config.toml
d_expert = 144
balance_loss = 0.000547
vocab_size = 8192
norm = "rmsnorm"
Below are experts of layer 4 (counted from 0) of a mixture-of-experts language model. Rows are named router (the router's row for the expert), down (a neuron's output weights, with its number) and show model dimensions 0-63. Each number is 500 + 50 x the weight over its row's rms, rounded and kept within 0 to 999. Numbers have three digits each.
Before each expert's rows: "comes before" lists some tokens at least twice as common just after its tokens as in all text. This comes from a sample of Wikipedia text that the model never trained on. Tokens count by the router's weight.

# expert 14
comes before: " ", " the", " and", " a", " which", " but"
router:402452532641498478482496483392556442535466538504456517561529480453542500561493472544406504445468504467535545595512519536593412468503496505442429355601507517605498520469463452546448550481519502
down0:462431554459488538515537459529530337495505468508455574677556612501458388515514498477488533458519417405514445506483516520459495566488560460563599439622527516509566572439487483447514423448473457
down1:457525477539493468591505479502491483551410443519517545513519554455432504539508566493514463440501464560551369517527562569513423444490543474478395528526480526496439342453526503525474499530430593
down2:458434545469467513532481598518436471488527626495482495470490556368520427590490536594429485459514519481469428602509407449469536419445419627522486457457472505460541511496466461510511551486497465
down3:457512546450468521545492491557586529525573539462406569580418503548516372420435485448474500542494559507474490530553495490520417474453533453486524565448477516565531474449435543490487540514531480
down4:523492583448413353470461438449548580499444595397509552587539447498535490475504475524488493535529476454522545467498590434514472502573539455481591492508543510512544571467507457439518461447480461
down5:404501549548429494427419538561431442578488482435474477545517475539481566511580502579486450454547542431486532533538526487553434514532541599480472423500499497488495547481521518440380478508520509
down6:443491418527519541498482484508582529463495525517513478449521490566351449468514530531575505499438579504547535447423522428533476515608501552510544482433489474603488424420519527519532539400513506
down7:528564585419492568496492541485538544471516541423550528462533560522522515486556517464497598409481512542462467563444510507477538433514519448536535446528403493630471396493553443385436545449498459
down8:489592537436480436490445442555549492468578470570469528479513536500523510533540565559585427489501465513490425469464442371512576477550534548557600601465494427487489492496536537513505557501404462
down9:417449577481484507521529462434475468491520491417504472530474461511476424471453561476635486493540433495493592530472488532476462556478588496482466425550594370521494600442506460574434460444525510
down10:458494425536482579520497458537526510473531494518539516446515510493466487509506479450571530487503578464553487511460495585480394483543552513500502521516528496550463494563512458467348458440474472
down11:463519508534509428587412462597427386468502467415527502482504558485539485533469542552551483586518495437505478513444513520422443542556627483505523533500466507534479452469502506470451515439464551
down12:472476557441483493599547479480584540499508537463488428500483459481496464520467462423487474488521518487488443444491449539599437477484577597549353546435428461482572536538500425565453498536492566
down13:500502430529532447526507483510431588397474452520464462475545463430484553529491590582479575531528556442484514451425502543544512508504511486501509440540503443441463511486461519528598543546548575
down14:409452473419507502429510508422503501532368522486568487554595580459513592517501537495512569496425518467487522530517525447447515473539522534434483501555480505515547433454535556464485511462541581
down15:435432488531523423408464482528546474513496540486534439468488456523495479599494581570553446537499507486528532522480507468465459524597524490507482492468508463503450660447467530539441498506613474
down16:449489555514484400576517571499576539472534563438447513514514473553519481545455619558546511447506491549486556588490530502461477345518527436393436528487515517468480535507515451482367538597492484
down17:508516489505462529644556529451470479492570460452391541454467560563596472434512563376486500502448578508526513516629522579583430476526540529461453513457368469478511534498497463454476506439555526
down18:478497476499439505534459519475345512433545465421502472532556548471425503468533497480436468524454519493469561458520485500367501486445523511398530600437465400456514540501499512484456478457471492
down19:467411431560453497480383489480468556491536506488501468509438545548532549542478519487573468516452471556468453550470482362513407513550460587486598458395469466447530626506435524535522545516546458
down20:485500521533497424473523372483565411488575560498382485520571535574577493519434529570478526498533486479522463540525496464577522500539456474564497518451481495408555491556417517566523444527527400
down21:494565572524562550475440371515442400580520518498550478547512598414606456450490460444553480475619479523532613606509507468543581426446564495498467415503484456583490519508510562585488442553460531
down22:520550490545506551544479521518444475591440506463530483498484602419502457462475549521545485483566469521553499507514537490512517431461447482506461407487586485447560406482582575469487551510595533
down23:540487483468482495539477463531480481417475471528569513474524493505573509482493460625590442462554448432469492551493482433499545442523453456425465496485421532488458464468464481501468531440483536
down24:600528521455525481524459476508443559514596414504471557364529455518552518496402493572508471524547563477488600474445501546510560511482481420493441441520515477569478528453501520519463550483550497
down25:529469493446477429502480479472453564497455487496519460490421406454434459486437459514525463459554349470469505607482453431477551526577422443468493519564542469472512550468444437457517467516601563
down26:425452496522450624495475412432486462574519509470560444461537580440471488593519447580548491492515570483449534503522483474457448571513449614495556456562521447437499439459461541531518460484473554
down27:500554532527556511423576583555464468502466441499487551484496458391503509463507568516415470525466455366478477517438529438502488471471457454568525526505540563495573551449456487532559510432473481
down28:579518518473433507493583592447469448435497484512497473541525584542580495503587501574531420516448512486518463414448471494508527505468427483478408444589511422492518426480509415515426458490552583
down29:519466489513530546545491496455628583538480509569502438482479448567492442484442434515466469501433422603495447498595451519486470534481478530545455496593558572517519491419479439491533521493463495
down30:494512537551470457520518520571482487581577541536388469455483532540554490449436560541572469543441395473522488472604509502471546548517524451465491474472409565445527564474522541575504502513471564
down31:522554528599431487549471550412477492452463524420508515551566508505528507450621554577480524454507547443460502447424484611553518537473414506445429454588549487503620457529558459414506567483500468
down32:544490502432482518491489482574554505404578475624478416440506416661479518478465555505543537498463477428415443429526572467449461554560578422522610577470475447431392565497441561489530556496478586
down33:495550529504380438628492475508508553531378547488455528519497452491448512530447549498507468469522531517438533511505553432451495564530501510452448545505530530574442590490477502564655507461505562
down34:473458536572512531463595460497483556500431532423494470479548549479506538539578462447493491510497444463522452560423505594535518424655536415535502449552559475465487529527550586520348538497368395
down35:531545509447555468470558520522552455402563461385478473433491483536505483465580498547499517534555484526526529516482492435469570565415474474541482476423530507511518485509519473421575489540510470
down36:581471433562513516497543466509470529400543462424418485484486528512518521423511481425557545531482509436518503546615515463515527610552516525488529434420460545450504536481521543537485531428543429
down37:561477479527478493564403425396484550458533406440484551436470526470587499414501547414536529538537550466461473551430434487461537541556446384540477587481519529565512654566455385501510545397420421
down38:491422497653468483539542498546535470545510418476483468513532517476461522463599435505568371500502447527550503411529450503362544583446467445466520515449454434483489544463542502549530420455478489
down39:503486528430438584546479520476480467538540456564467512440568570548550480505577459480396441419523547528489452474475530551492458591456397462559507514547502514545463461432533336387583485423529575
down40:382623641555508473558567513536513521512519526479487487550477443446572531475454523512469563568503475538517588471531500522457489539407497435387566563522545487497393571565509526435509524575576468
down41:477508496563422465503478514534472485537470630535524459572512511472407538607456550497464486503547519466485515526474518573530457468578405552494518537469465483535377413491606482494491500555528451
down42:492604432465615531385507529518474554491469528552582525464510462442473514496416453498459537476535543515455531577459441527458490494465529537409457445603496454489433462455521482570545488540539520
down43:450384449490523535475560488535462423483419451489603478487526590425578556472511493492440473505507505444486491486473451516482533503486400470482481537515531503463516462561456565397459488499569529
down44:507541532408493556527472560504529572526398441393550489485506525497470542504450454500516519548605450534498533552420413491417500514494520606527470534564488530566488426448475431508515410616471413
down45:479459506444535525510401519554521505482503498449448483443507527432496469541466448574495488535492584548523551502477442474455521514600410560629542453557472533550536426464489415488435514495561487
down46:614558534492512493495528441491504539439516515509558557476595527456497464478467448559535407443526475587514488587479455529501582466539371467569494529462549525553525402439407477440556565478492487
down47:475558450545470410558441511509532484497458450482553496573421465502563610479378532557528545495433594409434523538536574517524437519575445437431546486509531469617500372546524448575567484487434456
down48:546493478439449518556539464497480552520459401539496499534484488445590489551496499513554535424502506539463566397451437440510601509549460508488476456470507507529475547500593419456742511477446572
down49:439420490510374451457514521508427474499435590533609429475531503488464471563395509489418585412412493492538502495525541459515498463537506488481462471470554499457565464506530541569461407471509588
down50:491499577391489441499590491461477524381446469452455507585544668488491587526638443481454430532446410425486523507474408588434512545544499453554435490508527506471481598489526539529473406540467508
down51:522526545524434579525509425458455449554419413429570486464542495432518490526480529402414464538473530529518541463470441456517527467371470514550512530523530506521587556562511500511536419500451579
down52:503549501503437423521508517521520446585469460548541483503452475510436435584367492464520459512532545517450408440556537457537556468497469531518500507472442450387549561456541532399473517509407425
down53:398369592540431425502512605483499484573493534539520460497515458453404539502553553532411494540473552514537483503564519417517499493450542495529532449552546443443484425460550497466489477524490601
down54:585507480510484567490478505477444493522519479424491507559462536535538528492581374487425439424536565414494564548412450565460532523552524522496491536450478566507544479446550433488444443565592546
down55:526478516532482539493588558438488533378586536467532471565503604550521453422442495482472446439516469476545580542475476558481501532434472486448559501489436468509544525462542477513486487478514535
down56:520479472520505542530401397534463530491499542431539520513465583517472470495580441497590461479577535557543549526502560369509510499522534515422482494398543446437522472542493511460527464556563454
down57:534461440460547558535500523526441540381477507499448478470571433486394534440590537542576539501529440479464547487500491540389506577575497448513505582568481534471491493481469460525472419378501511
down58:360522490530543497546473460629525494548511445476513519509465482470445486454526458429546517535534507533505521525523515472468499573400517511523527552475542496489468495500524569445525514499548457
down59:475519484526442458489446557514536510509443561501518444452537495480532574537520519497496506482513468457433418445526486474530484508436444549510461523509444469573626527445491501425569537460578590
down60:544521448529411535563489546539437427489509507448499469480591509568548495487569524606552493432550556470614491502500513516499538513539527412499445470500538526536528487485505457426461549381551546
down61:527503552535581543496537469496496469569466475508472506565426465522525447480427384399522419523424427479429623561468500473465535511444500463481442594539562608479485514425452468426484520490459517
down62:499402458513443445528495516551476465514503548568390466522549490407471566475474458456499497510559464593618493479498444514505575570544461485534531549550535555536449379556547531511379454500545497
down63:482491486564448442501445558529508381558577497521543505569490491485549529445486564391469491494530505475539632522509661430499348498472411544425592435432464560454526459440568482546400468497572518
down64:529472514384503451525509417472456511573543457426524576448520548466485472555527439550516330460490435526478490565488507571516566486488492412520513567427508515500493449552517564486472455518516556
down65:529514484501448463449472482477575629523463471588565465487455477486409470524429455524419449525507529485565487481462570438539519446479479403650450569685473526517503468559572389505489483540608518
down66:482521504485504463486495398429449469470513504505476485578555508587480510507478543416556495434510532493511542499478530487425507554393485548452445496458491526481437505460458512469448463464437636

# expert 7
comes before: " |", " is", " was", " and", " in", " ("
router:495451445556438496467490494464437416534505450518413487520490521575569538546407447450425510440482427478453513523534554487548463569457562614490498490543504427569398544491516624463460423580468489
down0:434556391420403396536530561530584434483534541506511376419534466502483563503517482547468458500463483466471448437518502487516502474514598513535462552504484500470400480541445521524532536513502445
down1:521547537502609515442588529474549503463473608572609537524515483430557528432451473487510467502377476489432451499526513572528578491568536472523514473504514468510486545486492482468505533494568490
down2:500464430412486372468520437429469487534523477477541460536518485521483511508478570542589502494460442525379514461508457480560562534423512565502486348463551350481550537468498481605482509354461565
down3:525499496503538534490445449482428501538515466533408452446530489494504439647561516498497538486523458479484528497538478633590451553523462526447524482496477485470485492612508562466335478502543458
down4:533506529441527594464518363455476541521468484508517506546523453498517520505505468400561441535498449475463493569445530492379645468413498451558448463468454562508535578463513489481512495482481567
down5:534519523435547533513413477545576432488361520514449463522542500490474545560562495544569543559485507516482509427663493540518510504537512511507505547561514501538524472434507512661431512547594483
down6:460476564571456447528524557423661574491520578512518490476455436538408484532506512545470541487421520403474430533554515464568455552489471466451507535473460464478434548630480524494507442637459507
down7:510504536446547527474471471493487478557549472517479459438505525539537514479561486443553531526515504464543481521486485593518480497520466496518472500483461440527540501508489451498222509505474455
down8:451460476458467590574502460455459460541547506543441490471525522459464498605455602498510505570595523529406563494512469482574430544576489543504535456509540489515525499534511532530542419512537554
down9:579558480499509467414473437547565527525532441466515544515421400525501445510483554510550582474526605493511503574477469493438461505565553489512434536545516498514526390492479491516528484471497571
down10:530531480380571499484473461557553471522514443475469472423547476528520503511542493520502457525538472552545505356650467450438421386520479509567476421492518514602580527491566447516579539490431518
down11:508441537539555512444453552540462440521583506534454546454528499427582467465537510463392421398512510566431603474601562432557450475539482469544518544503535460547432480494575507437461422555515472
down12:474563475480425581528499425468504480494513453490594425595552572507434513536478466499449482545556523570469554402482547550536480569532474577470518485526432404453430417489486589496507553500534473
down13:460497465506469479470485478415555542557496424521470402478635585455570530443477568543390568471551504498571494522410495517566516498527573470568593392544567488486497463529513444527555452547529553
down14:458548426457461517494419514523505388429517577586401525590500501447504488588554424459469516449489558435487452508489445469507488441523513566515586505501537547549447539500455560482410532487516543
down15:521500529569482527492518439511531455457505479436449438493514468534490498470515472547612583598488475432637530470440539572554570424513404485490477552459559573528500503476447505482473522473527476
down16:509468557474551496572582527484482564448485456504532492545510544514499452399501522455541525560471576433482487451467457395465460585527435497545445408560487535439484468477498464532643503470505562
down17:466483510497549539566544438458560552470441499517531540466543520442494457488598440517549474501486518493522482405508556556459486486444512477460612455483462592481467400507504548522433503570602495
down18:587526438492452456495513486440551504521511493554535485507516481474467475542460536450513464524580473434510431450537505439486496426512488552521484539590506443527505477425505515513571478538419496
down19:581595497461489528471578415518449532477402492506524441478449497538547529443569493549486490532494448455505523464471592482450443489486451450464419495507514539568503556504536505484555531536453522
down20:554484490578420403494527529512469385524518492518497546531484586437501533540569514448473407505420534559359425439441508482549485433454504535573537477384416460467543524568460493551551535564446422
down21:594453420470482493451575496472617470426506467560571448487550526557483549545479522545614541499500456475442513522469453440455551479480490492519552383514524530547398554534468466554579507550381536
down22:519597480485570468544448529560569469577421471461511541557431553573509568531464478413519455484484534524477513524473513507387552558494460555468473488576475569483425495452529508433579428434517492
down23:478489610397509471477543452505647562400488475498484545536396463480519545523434423544516537554426498535589530549463470526470543542428498511566533501514469518539494520493401623537477519529511522
down24:588533543497499452469381433425544392427547583538412591447527459594529501515478505404567492454505414462430480509496472550466481481558504436477537503458502528562539504512420542484347478518496452
down25:536508435545451482540447514459513500518577533475491513529481573580595551509568309304516537475483501482453614573493510588451444616554537525477520629483467504558500497545469532407457495518506441
down26:441434456476573502402485541506554424493503512528433442463487555520511513592435496465443547429494402417556543549576552515491533435457458566445465456519551605519432519610473474465456444597524449
down27:431546436540498565545552545461477609481395486448552495475476472573598639455464451459517537482595538511492572528377523524437489503490453464475502455535430494510495474427526494468515405586492508
down28:399403454414493542492513498517480490491453496505481524443525471490605607485492531493487561552462527483496532373506552390523427592505507491572488604459483512441515437521618518420496515506535532
down29:499433530454508500418361516527524504471462503595507500442567425490545444507508515458515541436498501536496485477488393450437526586477540531574499515475431473573463423436478506491455472460453542
down30:495542453407485447475487444499589479501495506490512504384512527526522542488461481422555459427497423421448504482468486498510481520507553566431503514466514479536496540446533491479338518509476507
down31:446445498572473419426563523502500469474533457556578571550530501435454509544560418427589455500467444550430429462592483509492546510522520513449576443471544437439462521544392583539534549499526536
down32:553536441500537500510545454478618479389513456371467505483510542452501470507502434423495524520452509520498514574456471553509531491541473494538497501493483551401533547619377547515523511448445413
down33:486509533413608544572492482541477588500514511478475565489460530543538561421527483499571472558475609502504562521478511533513510521538453520480586593546349425576423444473606453527465504453468609
down34:521506389530434481482505484519471560512386420536521529514588507415528627604474471462461551547527498519465502523433481425521573588486513439473482506523444492478493479524527504535552496539391664
down35:383495462439485462533483519577565571438470484559517495572498426584477569510537479565581493425560544525444572500517422440416448519500464539431532405413466553506463480441558558498499514476492470
down36:508521463534654492557455456556518571401540540480494486497481514414512534488473492518486597613397500483519517466430490578548461522505497476489483608502504543540498550487488557511450543539452452
down37:484516484486589458604529487516583514415435510460429501401532429484485543439503488570428481477442545495494488398440543476611488459479522493487546477455486498537507513509510502599513502595535470
down38:412417488554511585467452530446471430493525537469500428512500546473397555542443492433405492481509495492481553540531425518531512511472472481382458530477490505439458559515442531507379441482520559
down39:559488540394515428447543501467586535441577436454518527522522527551535511476539569469542437484465564570501584506414548619416513541476451530488426438489562566595481491434441530502456458503524494
down40:492581543550499535523561537453412502539514498393439452464477571471490600585538551472453536498558605462461557499480434517461509480491440463540513493473488424518474490549474515406454430648416519
down41:490534465493566448564488516581442471510432396482432443574528486553568517531460454447475462560426487490513522533546502462372525494495550567499521586522590531520488484459551493471593474451555424
down42:516559440456479525560418403362565380424473602513558517360524475546549427476497619416454509509376518486498513428468533556440431507503592462547589471515525495470535550533483421475408535493621548
down43:395505542574458456471545519433484502455427599554461505459504429586451453507498513443441483470479504450394418483597566511447498406478485438507483447495502429512496552472520506430520527444466578
down44:551459502592486490434333477571504476453515544558488462482626531400594406488524520427492481466454510479450540556547448569561480518454454489581591522445454576459454506524454481531470521446583493
down45:563433517571560483415579508495520514447485502487500583480564501516458522582539436540549535487585480499556533686467514652436500516538449488502409505573500628541437488486507465434510486447516498
down46:436478615443495472450519467391532545471476443495509439518512508452530466527571465510469489492533451448454454438478410554463468563415487485573584478603444449492461531489500492501416567506545550
down47:490540440486507497427549571523515433466348481514486535505367492547499515519528471506560455502461489358507555458482553503512443519505479508448531438465523546493400562504457504598504533458543466
down48:526505521531540481408586478507533461453571511482496467467510484519524406564586455527545517580539473473549482624525534518537518437547535522476525516569561415551435512515473629519431543424534568
down49:452529550519517432528569622516433509492525524492458507474550461505507532436520513533457594556457466574504456464555485583493508504501435565450437431529400377500482445504427484481443563460526512
down50:440551462418438456531544525520514525482450495545474503467470501496563586640460548534545457489461532482439428556566487477610534573608507512531424503541541519520453521491474579581489521449426514
down51:459467418510423463552458543446400573438576489432470359462492546535483557496454473458491574409421568452461468461508508440470391430482474547606583419486501399469529449539536498521583482505505509
down52:530495593502475501449459602533429480576434495542470475514468549481594516487526521538601446552581527453494575476478435534469446533557305603518543436524485455590577401549540525465465481511463471
down53:511452470599478479557483638459479453481422485387408541506511451531586514548502525546507564509481484429470493369511464526550393606477497489492478540457573543497461591642406591542474523522539512
down54:414353491422507475478480576445516471502455552455489476462505494550463552445369540507406463472462583495475406498444517522464557468572478489448505491475506469483500459507473605541385519526442498
down55:523513553475580426591540467558474537503427532444472429469585455472591438441600548512475519495491453497461542466493462552450500495476406415583475471556584622456587443551495588434508504421443476
down56:512557467456403464498552535495447513559430415474537453568537541469551521531528593531514576436438470518407495404504434464432510510469501569495490470506521512554549471506491403531508475530499495
down57:485603569454446485559513519560517524425424515429456515514538545483528474432460440449453567593553540511497555426494550451565486465524470588470499621468531464473451536454536426439498520616531553
down58:460529375561499444498460536535498518480523575602527493539473509472501522466601531539502404508442490585608503517505563572497596451520567540487543474451539556482530519466563432588502455527529498
down59:454521554470533531468404513458568486588564564516416486540529545570517406430480514508486502522481486492510546524642509529472510489487526557419505483422529504509499447492481492385401510490534512
down60:404509516440452470464391587447498496555505538552595491381417462463533547587520421562501467424530480551451527449538490516545604436518536456458393465644548512560509558456498440543454515534496509
down61:576449544491536448514454484529563500478526516406508573513476554521488460417489446524566474535499434456469525479518446556430596480502485435480523480424513520437528472532460467450551571506509412
down62:458497590435509487475615611599500480486436533459478530425502516502472497471542561503556470465476429554493409507566476464457488501546512472568600551393546554481480519459469442486436483502479426
down63:429451562460480407493486511474528459445512487524435524464571489480505488575446501455517486482444396443438486536508556493482473522499446445493452478560527463426503569594476507538437436514551496
down64:480452490478416480528462433383556391403500479531495422480540459479431532495476507586456601539522437560514472425534580500538468523461492573446495568553531460485499518595447548525449484510483552
down65:408468515486525485460605479451512463455522444566610457504501496462516446504522491501551508460474546481530546551567461521497418492449500551575538453531469437482531482571421467559474569434560464
down66:520577559424539483518472500483495465481486527494451414462516543461604507490412599517515538527482502424523473503505412501542547571446511576561499483529502464379501387469470536535452507509473481

# expert 30
comes before: ":", "\n", " |", "==", "ed", " =="
router:493535473602499385494504400597440457476456519484566482502449540523475441418467412485578560649452439411493536440550495447559577479501491496377550486519439474466576432464468547549468500401425457
down0:382451456516626554474464463567532508523495546509499424481511460487529468410537545494460511462486568513510398494411491504485566510467464522474444514518550540514539533476387410576453494615418376
down1:455475535461443526526448559567606537437507517458509547517472463464490511612561468457488406423553432439490581569500454536450427411454539413614407472517574539453465498472494485492462521576435608
down2:488444517609505471517504445438463493546549397639518505473519471495510612475522546513473569527620466501452514460486539554479494459431501519428375462499529491545557484557463437516563464512446461
down3:510493558477484510530419464458499492402551455519611524429473528449505484587494502577502470545495540423514509519433500524521518533516450582532501413418514535445524562623450540460494555505533472
down4:524481502490522589493506584580481525471484424486450566493427571451453448460549554542496453501612503538497502511521443498534557453499371509467409538461480435524401515527508500602440573502463549
down5:589567644485502425514576466503452601421478579540502465504482464457471490440487452466561512539521523459511387551438496552481574486528594497548518463449556508449529407355509509539508475514610529
down6:439466462499572472498581511516539560459491485562468509614425491533486467503461608477507520475514519502594630492456495465593530515513477429527451539537558533518573488532540473573403537462548456
down7:506544503542421574525615508485488506522507542416478393562472543569512506299450552552496508472440510524456580506488462489413520476519512474515575518580529540504509460442470426420546493559473473
down8:465466436582536399550488538562534553483513510571539528527531523528456453431500457509545553538537574533583488510437534446522501519501483455568562584409546425432449481561541493456459506477517487
down9:476500522466451681492433466574519529555561555587448537461561554456446501591526560483515491537461475610482509484592487626543434545501444499436517527508467467606545542551533497463516524489474494
down10:386581475535558477515499523542467486427438539596509463448486434488463480533534580516524494465611485520527508535533484486497481504469530551469598451455494554609518536462508449561480414416544462
down11:438488556511483387486551364489536526504527439531463492487503445600427408455431565450544460482409462478549577496572535501478503508520531523607508482487444501443503485503458563534620458502514516
down12:471465511524545476557540436451417622504532540577592497439488510487450411471509576558575548492627462531439551504512520517515539541598507578569483395468541510435513503492498530460577563544532478
down13:592477595483573515518446459486482388446531508501434458645466423497480529524430391452461549519571484495538619525450541603512546556455571485494554481477544512497548565478373491505504472473509445
down14:508521451532578544543517537479488607529539493507569418620550492494449511517478492446452509484490477486490499550533398497476491560462510543531593490467461573488508499430502533539535512464477523
down15:570558504418455546543455608482483371505489508524495593522587615484534449504418463470438520587496548443402547610479500524493525521504468447542428523561585502475440534455614529386588494491466600
down16:512571510450398463451537457440551495572552467536467517584619592539438405507433454521488494461552410478555530509415624448428484498505513613528508459561426403475547420562521530461548490541372585
down17:497434501494548421555516524540446504472507465452549567505570512523592401433478546464475419518539471483438476430557585444397500571539443484526439579494492508536423555450506458569550523470415489
down18:575488636553567491486612493520507419551559505508481462450456534522500536438466496503444498564498559447489473540387606551491500456457517438516486573390521544540455493480475507481468478540555462
down19:571441502580607578507486507564520400520397435542522520500442501512485487525513455524493508411572406521455535400545475417522492585538508456434530429483545539466471568569528459485585550453515481
down20:496462526490491510558415542472520537533489520539511520416478562396506429543426537593398465451511605520453391519455486552521415496386523476443540505500493454445537565517541434489451449448524622
down21:445465580578480552502428446524529457504544508475501593455498445511384485564431493573560500539530556523500506413416496506564440522458503410468454525502483574498394472591477600557511543509513559
down22:557537543466429398493392553429514529478553586475525478457490398513483564531526528488526457470490549510404480493478511477410509498529520563488510543517528449452546502521384489468435566532463506
down23:480444486454448522549509518484468405498579530483508473470524440573509537460568494530559446482496521537515565410560396535485493459429539413562452549507417493535463523463434555539514532515402480
down24:465523436517583550559491517562602401476552541447498438584471461501521486518513463454461490447561445469532484415526501509476473571460458514512509438482505578431511509532449426429508579533636497
down25:484507457430499494473504610416446513465579560504532465542529519458484479404432530550490477528463481440512475502511436487459557553545602462530564513538471441493565554401569545501637461543563518
down26:481533486618475585380545565477472569490483509408529541558496564512418494603570542504453462553448484432326459457508501501554412524526518465475544469490468467453463493404560480502535499466493515
down27:458607487453404535509497394553518430454501365515503511465427428497565432507490558509448522582474421543508451527423510496571525458521489516419422432497486485495469563542450468469518531509509463
down28:489512570493492530476422476532611496481482485581540483418443513493467553534549490487578536396502443564493506500471544508416405413466466500478500514532561572492518525566485585450529542519590490
down29:474503439507408484568447470504471465453500452480508481477498449572505561453475554424548474514507502508520491491512473566468527544554533488482508460572515545434490452598494563505492504524409505
down30:504495453515502551560491550473431424462546522433512445568525405531452457502480504420480445426532435508479535535396436430519465519548526508585516408533537567596460529486499471595633488486487474
down31:393481550448514492467526489505646382509498562559469499506504469483524459520429482500431418460501418438419446502509462513446523546553511529454504534537515580467458494441502570445600504417524569
down32:685422508470462490434560454522528432407509569513511391568482504494405549606515485494508578473541429497531516537437450598556519467509526449423519510544417439522547491534541509435467480480496533
down33:494531565493542436485502570460490590621528486541505438539560493455514424544499521480440440486484419530594514486464378545391564492571520500566602525524530493477520503525418488507483521499530579
down34:475500470561539535410469522497477490365497425493531572506471537479470525535480462485543501493533437489443469524498506396438332491510581418558440420498403573504444525464476478462516449636477495
down35:534539454511481534509424544547450365433572513440406504481472547478477442541517476510424513577563431539478475520481478527495598430467500506606470499524445452504427555584451513595444557511454502
down36:544497523514512441577421405501517589459477503501460440513479478518509534456513549500540393457483459530463544393510432455534489529485526473586463472483524451487492485543438483542412481457573602
down37:452423425478484504444482476425570530592469538475516563530579432523514467542568533463499441524498458501582487548469467559539483595465497393562512471508502515451435560453480535517422583514462406
down38:537518524448522459489554497503366518537446485454451554586567494468484473533456592513570555495473426542530590487432452439546420611471571538497470476551493494520408507551441532604526475541450484
down39:415517498551466552442530521578440437593510441464477476573466555545476447538503496587354505502475507506546610477408573481603500501424555512412413561476469474544549537511486491523498521504449430
down40:464608524466519489438526524432541562487446469494484519572518434448554437468505487534528503503478510488503450485570449522473530457478514459437442505566497464451505510596464514458619496545454464
down41:459497415493568536514482480434498541474425462495454487440497476490482465605618429535478440496595508538505459440531464480544539491557459489455500421573449563442500548542459484403487556476521450
down42:509468504483485409518541506558483597435499532479458498488541543433543517548417479527501496477541514492536415565572553446543556517456550441470432535498409564550440489504471480363387527583507556
down43:516523592481518416437443438490425535457498537531522553537396538494489491483464548505574517561478469505587491465394502480521393494443398585472448524491484439585517635496449534375461516494558428
down44:376480451492500485513420483489562451562495522358502494519489496513530543521462485422505525510510536510487585493580620379478475576502483442441565387491464482578466473538442451494548407454475422
down45:443490574535508398526481480421438633504498578467577432441421515501492525460525457413482483473487432427503470530461542576445543474483483470484509530509646493551633441559485575475551428534494542
down46:575495490553518526502577575423479549443548541509477566538476529571498527483456507507511493427445488480484529564448489452466490490585565498478514437558517495577499469571487472422447483554546537
down47:436442516551437432517494627523531518556436487465490550524540539486507486534474532521501529553391544575532549470477537515632561460468462440466531565487474442457536572489529537537474504424556499
down48:449491456527559493522483484477492514494523451427511468440474493521458479520513576525540514518583454541540473499504482418586494468466495526540512487539515437547456447652412529604536514580407523
down49:516423474406496465486511532529561408424519517536448497525465541488509574460418610333479484363509561495535528517516583490409455474394551450490389573581515424385504547500486513494476523506452606
down50:483574489517481558595400396420577466517549487469497515464450520463573544454468554465461474477436442460524446552557496439475457453502547545520524494533490424526541540505481533531483548546511597
down51:561552436448601466480548461433531614522575519521483587558538505584436518425520563419480469515526579602490569482469608476483535438444445526521478550453572552469563413480436506576526499485444495
down52:551468438497529496489417536417422467457534423484472440468504525437418594471450453539548502560546433473546571523451442491477406460497501594460530541492397497539486528411465423535473528456531538
down53:483536450521483440479487516539528580413536473474457436506481400439479506526443581397439524481442569438491497470406493470444499476546532494499468468493462522427564542570523517505438415470497549
down54:542437530486452530477531443452534408520507538488507483355490479595528497471426523585517499495413362520488542474480474473545498482596496519458540475503514553486561449495492489556498503470501460
down55:533486490500563531547537554420451544484470477429434470483543526474424511485454472505447462504398511556529550490597495435474491509542552488446547426568461551520579511562420579422642556494518501
down56:518487481547568567534368416525480552466462483517514522539527586534543471468533397494539466573587457393496457487520455600475475495451521564506473440511528476453444411437531477459606477529642466
down57:579485538483576513572548473459528589557468540504531507548448536483561513496551473500459476492490472474561453447523435452465536548536489493499520531451527443518425522516530616487503509497532451
down58:529499477517508409436521488559480597476516507563569517448492516493496494536455543506524430542449437450596513578470428443509509473564516527488445597550590496425493490419471537511461535534475482
down59:432539572401531493454466473530568529389536516553661453505464447581589484465427518526452454559520415549531495510449473507483496555568541449517499446495544524511418480541532609510625453597480428
down60:406501575445566489519496412580581538501498491497581432492482542501516436512476505562510525528542569518474481523482515474432608571518501476429444549468535499529435579502494501560496602577539402
down61:536468415497549408471463456528503519533411475567460453555456430457479520546495564514521462468546475445476504560521547461602518468533430433472510546519625591624480528538518600468493492479513465
down62:472477498459567551468505434509496549513470469533527507503478473484505517550633528477474363437408488522537514483489434496546486511490472455455442508598414545535509592503511481559476532512502505
down63:461560530626549467418534483449517453454472498424470534399491449457597482536510525553465513482610417461553489459502426484510458501471493543527511503397369477529498471575579504516533501494468477
down64:613517467595457533524566467499460407576512477480564511438496433508425482462451493495464496532457562575531508498577356473561533409556527595433414459536587470540589501578504476555540474502433437
down65:578539506474499497473544522455425509472552521578422550551563529527383567473454505518417523578584532543443459518462538556476509610541482468475602452518509413429513539435477537525595447531505523
down66:541496435542489563580508462544552454499537453493538565412398582481426508440526563441404451478556535461547495491500532569576457517477561518525558507542507478461542464511464484516494435468439484